config = dict(
    normalize_top_k=True,
    n_groups=8,
    head_dim=32,
    optimizer='soap_variant',
    decay_shape='linear',
)
Below are experts of layer 4 (counted from 0) of a mixture-of-experts language model. Rows are named router (the router's row for the expert), gate (a neuron's input weights, with its number), up (a neuron's input weights, with its number) and show model dimensions 0-127. Each number is 128 + 24 x the weight over its row's rms, rounded and kept within 0 to 255. Numbers have three digits each.
Before each expert's rows: "mostly gets" lists some tokens that are sent to it at least half of the time. This comes from a sample of Wikipedia text that the model never trained on.

# expert 88
mostly gets: "a.", " J.", "r.", "C.", "i.", " A."
router:131180096092122110148119139130097112134119148106121146151124160138118153157144132096158107098099070138145118114143144116120132158119116123102150122119131120138134125143154121127117122123104147103122107123143120134145113110111108141093130122077107144144095089212155123087154126160142063130126117145110153147148062094104146134140130130135128129083162120149173098140116096137193148111132
gate0:102132120127135154178145168162106067136139105111150132147158094117174119124110135108129143054147094145094135118116176156133118122124150087171119085130132108081169154123097131159147151127124105112146145127105106126147148159161141186108104122135111108119126133134145136117154120085114105119129147133124112129148125127089122107157102153135092118109154147104172121091129120143110174134140
up0:154105095134144169115047099150126141142114105115147111117118138136089121107166149137163108132144143114138139105099110065107085114156135147115141159113129124106138131160155113108184102135089117132114100145088119178137118115132139069130109150131127114148161101128129118130135163135180138173128116123122119150148107142112088135106143143123172096138115097134128097138160116113156148116168

# expert 24
mostly gets: "o", "aya", "aga", "aka", "ja", "ela"
router:112165134064094107105145109139138129132130110103135128116130165147122095179137085100129136129144109085114126144112178114116165156128133116109121151143075138087125158130137142124134146085132140126113167147180107180109094154139141168118145144132118133158119165143175110097120105150167119132156146135112143146122128121141142102118149133142152132160125057125116113165103129113129158087153
gate0:151118130129126176145129140143107141125122119131095131135098140108112144101163129141129091069140095108114102119131151145119104077132120175116144100101176116092128125096158176133131094127109112098181144174106138108119146133109150127153165125182140128096086164091157118129124111104151156126143113163134105101132107128136126124171178155117131124147122107141094104115153090098131088120126
up0:122087123132148102125116109131156154123170151106122135123162142146124118166122115166123144204108148120124136111130094108107168147133114126135115123148121162155110152162114074105137099104162116144103131085164120137104120155120128074101087143109137121131177120164081122114150183131130104101113131129119123127137130109092116145104123086147111127105139169093111159142108174162111118095143

# expert 76
mostly gets: "p", " Comp", "omp", "-p", " prop", "unc"
router:129112109101098123121149103142076148114106128083125164119136143144146088159117101101126132131123133147135161134123118136164118159112175176141083100072140134112076149122147130116106100120099132129111160135150145111114099138167145167117115140058068140157119170168143121135137155112117073132153095141114149112121126130118098119101134100153156100140128126136157097159147131130153128141133
gate0:161090104079105142120146147154139160151105097114082119138137151133165124134169126172177158132117127142139154103142130122155141106117133107110138152088137110156116101098155151132143125088116111144142110143129090113153104131098101124109104183120157138105136125135136094147093117176098128127113141092141136123144149114156150099131139163119108139134142081140120123176171105128100168062138
up0:124152148134122090161153136136141128156123135129088152115140062132111143131133136130135138143104123144156117139145113104129110153104089116141130133128139105117131102137124080137159126094125151080168157110163168126162159098154090132119120154104094117121144123086119110118147100171141161122159145082148152155117108137151138165150140134169107121124149116144099170164148179163115186084133

# expert 23
mostly gets: "co", "ino", "io", "ano", "o", "ado"
router:113142089101109096118138084102109127128133121096145093146124154121128105172122100099138158096141114125079122154141131130132141108100141150100126125152114154089109154143167149128150129080101116120102177146124112145089097166151138146102135143141073117165111149140162075084138087134180121120143136134106131134146106135112153121142159129129114117134144073075109106134125120139150164094141
gate0:139108115144101091111133155149138152139125078137089174156105140110120158120092133125152107124118135120115087143122092138129146123103172109114126120146130114106112145177144108100145103119110135165102098141123142132089119138139125112131108126139137142181104127182132124115107170145122107113144112132155114116127141167138142134156150121115126062111094141107134087103067135161200101174109
up0:169109158144112091098098158091138165092130111168094133138108163114165140103123142094132138170165074135159091129121159123119123117144094131125079103118099108151127148140137136129130145115133127136102129140157116123103139128141124142134115128096153139147098182130168145083109148091169096117129149141131100104076147151124130122153128148148099125100138159104099071134152146168148141103119

# expert 133
mostly gets: " art", " car", " rock", " engine", " prot", " pat"
router:140132137132123112134130095128138139108100159079139131118135154116133125205098123086163108116132136087157149156120135120146129128107135123126141130102136175084131124109185134098164117136118098109112137115197141177107110099165124123112092119141138115062104121167147117128147151088085128120124136111103138101114126123086115124142158104116111117141155141108134126150143094133162143074111
gate0:082124131092137125149092099146137094130142169126101144132113134153126136106135146131165116143113148074157125117131114141116094138099110124153110117113129158106088127122076149155102131153120087124097115081115143098160161125124164146172085162151171159116067129158144142141148122089144113092124161117082127148096119118098166113138139113119113107141150139110100112139124191136141126132129
up0:135104119160102108179192122088136086162131127116132105155159122094149092125126129156132116134123117131136142146136168146150140141119150155166164123097165129127137125083131159170135142120094138151100145100129150118151125098093154119150151133136141112094141128091149113110111151125122119084152122133164150082153186120074127147112145084120115147116101130075164128120130090109106149136123

# expert 110
mostly gets: " Th", " n", " th", "Th", ", n", "th"
router:108131117101104144128159105113070128131129165091106150124118164154140137136094137144153122097105131152149131132128133106110122151099152128118124127138137156121141148096183109100142094134108110124119171158122123169158092170127127155158141135108133120118106124165157066148131131168135124097106116118157158131154096080151155133141130125172101101138145115153150070129156160089144165146090
gate0:131134120115132173181175095132102099128122116135132111158135101108154111123164115180125165094115125121167137132134114125135124135160114116107096162167133135109138156102133102132179133094111158134100107143131198165146110123115122155119139165138143114132106085127114148149128126147164116153145122100121145110063145099137111174139136138151154117118148127142128118182151137098130115164181
up0:092097158121110139135170117137135105107173103100137126064122102130113116120110157122134186133141074132123113164103128174126130102128140103134164130127133076131112085146138194175133197137157124139101155127126125141093137100156149104113097117132107117164129134107121148111124108153157093099139114176133157106109155136094127123105105103113126107144136127126104128127126119124146098097127

# expert 101
mostly gets: " his", " their", " its", " is a", " was a", " as a"
router:130142068125105136149131081096127111122122125126107153132162195136146145148117089130143145126131135165122155137117151082111136197130120126108107195120138157127110141121156149140142139143075105113095148132159132147128112140130143182078086116117125148090111147111127138133124123107174122132147086118140146098145115086114134139124166143142136150145108119167110104154150111120172137098114
gate0:110136148114097131144115151086132153097126066130116139114099143172150135170133108128124085132125116102147087099155110112133147106123113137100141182171110175124125086154080111124133148089103161136062115119114123133122146153120128118134170143128140142134160101120086106137151165150106109143118133110114132100149105123109148113131090139129123095162162194098115134131122120120142127110087
up0:159073110099131089153123150150176129131109135121156103134106138147085123097100123126080138134136116160078144117184141138152135139129114145115157085108106115147134137102118135163094098139138089105170094135137112144153150139140121123128082087151149108128153126094175119139149114116132135098161144116130147140062112166141101100138107166159157107125095112151113139115143109118132093108134

# expert 207
mostly gets: " O", " U", " | A", " | O", ": A", " (A"
router:147147139136127137089140091129148127115134196139139131109126128139170118132123093114159119105163113154132160154124139116133118132138119148095101165119078132068130136124125118120155114129120066136106110152152170175130103140161121147124089140075116122118101098137134104088146149135165105113137091120132148102109101079120105120124144113128158107116123135161163134170151167140155148092087
gate0:110128095129106138130158086166147100127137161071115124098125084093172166148136141125119102126157134126095088148150122150150128135126160134160170115122109087114165097154167118155191091135171136137126147117132121149124158130128117154133147117151117152124098128123148099108085110156106129081089144172160125105141143083137123106121129131130128144148089125129138102131151150112117182128129
up0:067121110083131100157157112097117151147126118144172139142119125120104113113095152146069139140168140141151106136137163149115132116133144151131106144141107165153130161197102169101133172130115116128165117137133120126103100147097145150138103151133165126111103109124159161110086103133114138177162106135117093147116081120084101137140174106100131148144127125137119104121121093141117109136098

# expert 105
mostly gets: "rd", "th", "rop", "ighth", "enth", "ifth"
router:121082124097129121073140109083092158113091166121125157155111171113146154129120108096158105126133087146116118098116152098131146150090132145117126175115132115128138158116162111147183137132090099108100153103123112157156112110131163185123117144115152130147113146132155047121115131123155109111135127145145135145141092140142148114163118080113135094113108107146127095131141105111137156115131
gate0:171161137099113132125098116120090115159091153143106124131100114133083097081113146148154111147108122118093152131151114098104099139103147121145156131127166163123158155121087122119110122120115115180127145093157150126172087099137189118119110180158132153161131133120142111136118128121138107078150125083101135132126163095127125092124094120126138094119113130110105120083115155170121140163121
up0:173126154112098071114169095097116159171099129129128121122121126120131107128141106139157092137126065144125140131165078123130094122114117088140154110135136155110144149124122138095170109094088107107149137145151139138157106093132173146133135162155122146148164097141154139117122134154084138172092174087135114134132115106117154136148106106091135124128130094144089139098105157137095143132121

# expert 174
mostly gets: " Ar", " Car", " Gl", " Gr", " Har", " San"
router:126158136116110136110162141122135131073166161100156138126129149130170126177123122103208130135165132161145142161156137115131091120148147139120121151123146129104147117106154148105117087151116091110104143134178150145084092113115120144118136121125131114122114143160153097142167123125128110095123130107072144087109126126107132101149181106162151074111130122106130149151131154121144158089112
gate0:134171130135124106109134134111142091136159115122109122150100099158164109148117130132102151097135099123107132087124129157166113104135127134138115093146121136100122129102142171109163137119095119187118151153126078152128127140104136171120139126132100178124133123147141117161145119131134114096118125122125114177135158152168155110156107121089152091143116055130107123138111098056155107079124
up0:112154125103136114083144120130149130105146135164153112147143122116141141090135138117127159122182164143130100172131187092127139111159161144166121126156116171137143129148080120118074128132147114126160144126117200109147129122098118132146116155111103172162114153106139124138171130074123097171154128134147108145114166126101157139093106142134166137137104086118147136143104096129117128149120

# expert 153
mostly gets: " New", " South", " East", " Western", " Old", " North"
router:147124124112127101143151105115131161113124166121092146153125178138131136132091136122166128120143093110167156167115138107142138101134129134120107147067127182089096119112159125124140113154133080152100155116109106163143122141114121123125115103099107116160114101163156088128147168139139091130146110104108163145131084084131112091156150084134149092162153133136133098131131114093146149094085
gate0:114107172115116108146095125151112137162116124108160165128141124142105129098128096135149166120109128169136113149120101125097115111118120099123154167136148110105068138100162154116152124129106120202130144166145122147154129120150117138132102102118135164118135112097187105152106175143086121152137082169132122164125112137159145149173165105172107099143127126125154103101104148134141112113106
up0:088137116155166155121126140094132122122103131093131135130125094157125116102090149184142108144123093156114124144111103106107144175160134124132105128106128121119133069174164076133112150139169122089134133135114101158146153190117111132163126168122097174115126129120126124092119124136190120107129116112138122131119116124151155124129120193124158135154145120093128078143126090114111107135121

# expert 66
mostly gets: " situ", " average", "% of", " °C", "% were", "imum"
router:117138115122104131121154129086098173090163113122134128116147147153153121157098105110124111099107146114115151107140161075134184175104104124090150126069125144113098158107171118082137141144081107165077111136154147147077106108138140142117107120125132118111114160146146118111190141125131085140097132098110134123163125104148143124129120123149138120150124098112139083141116090132121143120126
gate0:128124086104106160164106165147145109144139122128133126151118181115141150125143159137102108143161189128184136142144105090126167174087116106100126103160171141148106115137103138092129138123133116133149115144130144154136109128135114102093110135161093149142157150155116153117132138092147145133103152127120165106117152123072064109159124111150168120153143111118166126131166143138141144095152
up0:146128111129120132182093107108153163125142121149110168127164170130116114137157139134126091128116116116138160113136157151081171126139112056126138131134098162176109105109126113116128118176118154145105138130086151141147126081157136085134103151083160138143163140143109145162121143114143134123092164090091178139170122125143141101141136103128144097113122140133108136161132146124106116093102

# expert 87
mostly gets: " pro", " inter", " pre", " un", " post", " equ"
router:137115140120102131113156120106148165112115134135130118123113160130154150151096136111166117162133143152142123176152101117190117132112119132131094114117114147127122125064142113084165150125110097126114161116164158160087135129145110122126086130080139117107076125167143076110157151149135143099135140135122140083162117108100098125174122117150153079134101112108157112141106122127190136120137
gate0:144184182132070167161086164131106111157125167114112139147145124186124095125125136153138130111159125157110133112133137112164108122118158132121111116106129148118181096097122131080124150132117126124127130149171121132138137121090114107122152119159180135171128107156109126113131105137111141123123127145123111119137095097105127121130144081106163090132115182155136124142106097111104141164180
up0:149089102116157155106123144119125101151113100131151129162139118061135134168132125159095085138131109106140167119093124156146167119091155129097157153151111105100087123116109121094150143114090134160154116138136126096135112127119146131107130102092096078113142124144139139127170163118106136167130146099132139125114150100105104074114136102127123207158108137106116118123122161143138096101119

# expert 111
mostly gets: "it", "end", " Mit", "its", " According to", "ference"
router:101132096102093134145137102130087135133105156144146152172103156168142090164095125134107109128116092123151157146140129077121122139119106153115108145141117126094152151138140125134104136168117141091093152151141165184124079133104117177146107158130161167087095130153154135133129165132109105123104104114117162129146109080138123099177154127161129106144119133114168094153150124119140150147111
gate0:147143129131161116144124110106126163108123149149144104141147161167115134105138139139110103106139099172140140169175129103145151159112111118089121140125142172104150166170122158190096167137092152108125153109111154157151115105121133133130152115130150116170090106116129136148152108157095118143130123104134152100140176151135137122169150165116187109137124170153144159124157145140077133107123
up0:112116131125122112143126148128140077113146135101101146131118179129093119137145138151068148116105083108140169062133152123143084182102149111137123083162108100134129109119128093161127086136092102138162140110124104131125160144178142158129136148121123176141105130101121130166099145171128105136126131114156101144097131150115120161123099128119140130126139093107102157116128099127121166078141

# expert 217
mostly gets: " Al", " Le", " Mal", " Sal", " El", " La"
router:173113135122119119146131059091115134077145150112131157118130142124157106186133140139170148133148132165149132169116119111110100101146160127102117149158115133075138142111143148094148106108129107121112151131141147143123089150123144135111135117104137120143113110149158067131147137110159115119139124102115153120134097118099121106162130126158147048124123117132166113174142162094126166090106
gate0:140151142083132135069101117139130148100121101093106141157110112141122137110167159141108157126130133162117124105136135160059155105148115141116139121155152130113088161115119107119169143126135114111107135129140130169151096087128159169092125107097084133118104134109151090146127108115123115137122152139102163117092160114144109089132096143158118098157167123129156134185107133182160119120150
up0:105185150111114122093108149132132128129140090097125155163176131141110100125141144164130131153124126141137101155156167109167100125093170114129102130143115156133126127094121128105126098164171116117120151140114139186110129154130192090128179097109086094170130119114134134135113098096122117109100150101126108121111144191111140133102097097142136128129151135111163147145126113110107159118152